Weights of a small mixture-of-experts language model, trained from scratch on English Wikipedia.
Experts: 64 experts in each of 9 layers, 64 SwiGLU neurons an expert, 4 picks a token, a softmax router.
Training: a variant of Adam for the experts, 829M tokens.
Below are experts of layer 7 (counted from 0) of a mixture-of-experts language model. Rows are named router (the router's row for the expert) and show model dimensions 0-191. Each number is 500 + 25 x the weight over its row's rms, rounded and kept within 0 to 999. Numbers have three digits each.
After each expert's rows: a language model's description of what the expert responds to. This comes from a sample of Wikipedia text that the model never trained on.

# expert 59
router:521462532484496502539541493546526541470492504478502498542514523496503481545484476521503485491481505458463520487504470483502459455500499508526505487467509509512472531519529505473521507451471461518520539508512491483535520493483498451458521503519480427519482466483529523481512476501513520462501497525475491506486534569522521493476526507508494494555505477451514506492500501566501535473513467492524510504469542466488490533496485503486492502521514536507511548534457491534511522477495496532502503511519549486500487480489512490518520463503465516465481526496547452487492500457506513478
Description: Table cell separators. Pipe separators after vote counts in election result tables, plus paragraph breaks, sentence-ending periods and line breaks, such as 194 |.

# expert 56
router:514464492474505511551499498537526532476465534495544493527512526541474488516490472535504513486469521484520514483487450470515478495494483517500538480483551504495474502532546503467518501473474498533532497529553484521562525492478476468450510508526484438475504473463511525448463495503534488505511509513508498540515505527523537494483540485538517444530488479469521518508494523515493538470510498507529490507495527479485498517508514480502507540533538525507544502529472508492467538492504518507504490502504492477466512491465518544518494480498488538490452519494551524526499467469482535480
Description: Election table cells. Empty cells and row starts in election result tables, before party hold or swing rows, plus some capital letters and of.

# expert 0
router:514463507487500483536509526509558511498497509492514508503521551500513492523486463531536489502477529477485527505537460488521502490507498508517529508481511497513495506506522511484508532475491485518507518523550479502542515490478496474461513481542481463441513491492511505469477491482498492476529482504483470531504538603562518486483526496518487476503546500431520491530486543513529545503522485479501477516509515470507460532479514484503537564521509480529539525517473470483469506480526527507514447529500536492489510485451524517524522487512494503510481527487533482474486521470488523472
Description: Infobox list structure. Line breaks, dash bullets and field names in infobox-style lists, such as taxonomy keys (Genus, Clade), coordinates, InChI, Born, Directed by.

# expert 45
router:510497489487481512540512514536518517454486510489541476527534524510486482530505486531478490490466525475485520461514466466511464458528502493516492473463530523494468518518523460482523528486445480555499535528518476491516510489508486476480446499496510463482519463478503520464485491534517463515506458504472459559461512530493514488488487484508476489515520468492517487506480502526537524462552468470524486505472539496539460527476506477508515490508497515529521539511512489482491532468528511537503489523533533492464491498442503518511516449511475539521467531471544489488496511467504529495
Description: Music career context. Possessives and articles before career or music nouns in musician biographies, like his, the, solo, album, career, debut, guitar.

# expert 10
router:517480491491462519526526515534506530475471517449524460541533532492492514530507482520515509465483513461497524490519447491519486506520484514528523508486495486531477465529516443515510499474460494515523524491511482482523555496503453490491473471513471420494531484475555493501473483496480441475521498502503483517483521549511513474478503465500473478505525465477523489473528530547514530487515487505493478515507494502516500492480463479502507517529527515530521528535514492518483564508520526493530493512526543485481451495461496511541535452488475524469502561495512495499507491487508526484
Description: Sentence ends, quotes. Sentence-ending periods before a new capitalized sentence, quotation marks, and apostrophes in contractions like doesn’t, plus prefixes dis-, mis-, un-.

# expert 35
router:514483528444469519516518495530542524491471533463534485528487527529494491525484458511503492460463512452472536478519463485506461489505495482526516508444519478501496501500500501490522504460476486515518516533524455473534524466485465461470483488552488480483492477467525512464484483528534487480515469517468490500501525556530541502464524476529464473506519461444508498494484513522499520497547473483509497520496532473511460532493479498540483528533524535507541534530467498485488511465517494505537465489512521493494483484485498543529546477511499493491491533498537477478475500490496520465
Description: List and table markers. Line-start dashes in infobox field lists, table pipe separators, heading equals signs, and the, such as - Status:, | Greene County.

# expert 36
router:516469506469473510549512510521517544495473511473498475535504535509464503513498479515460496491488531472480507481503466491497474476520508520506517497467517511504489491511490517475502515480486486523536528547536483491530542490475459457450503487533470455507469483475507519461457496509536486464499476538453489520460503574501534517473539492518473485504501492438511533518487496511528553502531469498511482506502535463494507521450474492522529482517538518529540557511488478520474508483518496491521490517497523515482485474498501518500535493524455498446476525473547495475481504480498536483
Description: List dashes and statistics. Dash bullets starting infobox lines (Enrollment, Population, Area codes), plus commas, pipes and dollar signs in census and results data.

# expert 3
router:533487512478474500561525513523517542470468515483502478548528498545446480537504485509501483493468525490483515515491463453506492494524491507511535495471543480518459465517503508477510497465473467521534520546532485493533521455463482484471528513535466435470461472450522509480490496511528513475524480541487462512481510522538511501475525487498498481541501476445519523513487504506524557502526485484544482531489530479514489522480491493517531521527513526530542532509495492531473521470471507497517500516507491467473475506504518525515510468517463505477500524487520502506486505466477530460
Description: Prepositions and infobox colons. Prepositions like of, within, among, around, about, plus colons after infobox field labels, often in population, area and climate statistics.

# expert 51
router:559512506470490541552539492538519567505482528488533471541515527546484495536501473544495504498457494452493533514513477497504474483544495459532519474518536501510497476513527466511530530454486504493516523502495466496501537497464455485473518482517473428503526488503500509481496452495513462470519524496497494516513534557534537475479526488496499477506551485472503494498520516517498492486536501519513479520505501460507470494467473489527507518510532522483528523513477487510532498470478532547502509500524507541494481508460514531521526455515468503470528480519513490500507476469505498479
Description: Line breaks and word pieces. Paragraph and line breaks, especially around See also sections and list ends, plus mid-word pieces like -uc-, -estr-, -it.

# expert 41
router:515474485462504522535524485520496566517475540481523481500522507503479495499482487530504471508437530448504516507528465481493471462517497487516508476491514496521492492535508494498506498463483494500504508519535473490527522515499498473428472496515487446512506486482508519465506488526540480455502492536482507572512535589509504510482547502502486486522522504450477507493530536545477523486521483509496464500492502477486482489477491495535527517527509521493525522535520504464501497452504471511521471473521540489467501472475488546504524491529483493443507536510526474496510504471496467464
Description: Section and field words. Line breaks after headings, year final digits, and infobox or section words such as season, career, Species, Location, Coordinates.

# expert 22
router:532513534464474510517517512543533518485486528488515463524528512515493490510485476532493507470473534461498520519534473482501483475519475499512528463482522492513488498518521473484501528520456495507523534480517492477493508495503494511468478494543481458458540476438511491478493481494504472480515505532475483515454514577532519490506518458489505478513554475483529479513517518554505541497517495484501449549492526508500467517485493473534509504524515530536492510540477493509479526503548489541518458496502539469507455458476530548520529488542492522516503515518518472484451505486479526483
Description: Line-ending punctuation. Table pipes closing a row before a line break, and periods or section == marks ending a line, e.g. Built in 1661.

# expert 7
router:506507512459472515546531494512517544478473516493500494509524527522455516515492494502510520465457520475463513498486453486518485459495499486527525460466496495511465463504525481477510507465474514525539516543506479500524515500490474485465475505510485442456544446490517504442446496505508499479512481516493489507501512571525516517469505484491476469528517487441524498504504523530490554491518491506508486518506499466519486514460510509540500500525533523514528527521492512483482515491517508539525434505522533483489511464454510534496531474539496525509508532465522469503487499439499497476
Description: Table and list line breaks. Line breaks ending table rows or infobox list items, plus table separator rows and column headers such as Rank, Species, Notes.

# expert 43
router:547471524472482502527509497525513540479496512503495477524518496520464481518498465529498485507461519479458520512504491495516489466538492513497511485491536496512507501550521509467493490469464500494540538507521498462530517451491481502475484471544484455461506435493540508508475482487529484493522507540501518523520518577531535501505532459522481494526523490470513513548483516552490500472505492489515510521476496476520490523464478504551543528519538521517530527511496481521488503466545512540544470489509514472437464466493499533488525485521494485512481522525527463491507495465503516472
Description: Section and heading breaks. Paragraph breaks and == heading markers between sections, plus title = markers and breaks after infobox or entry lines.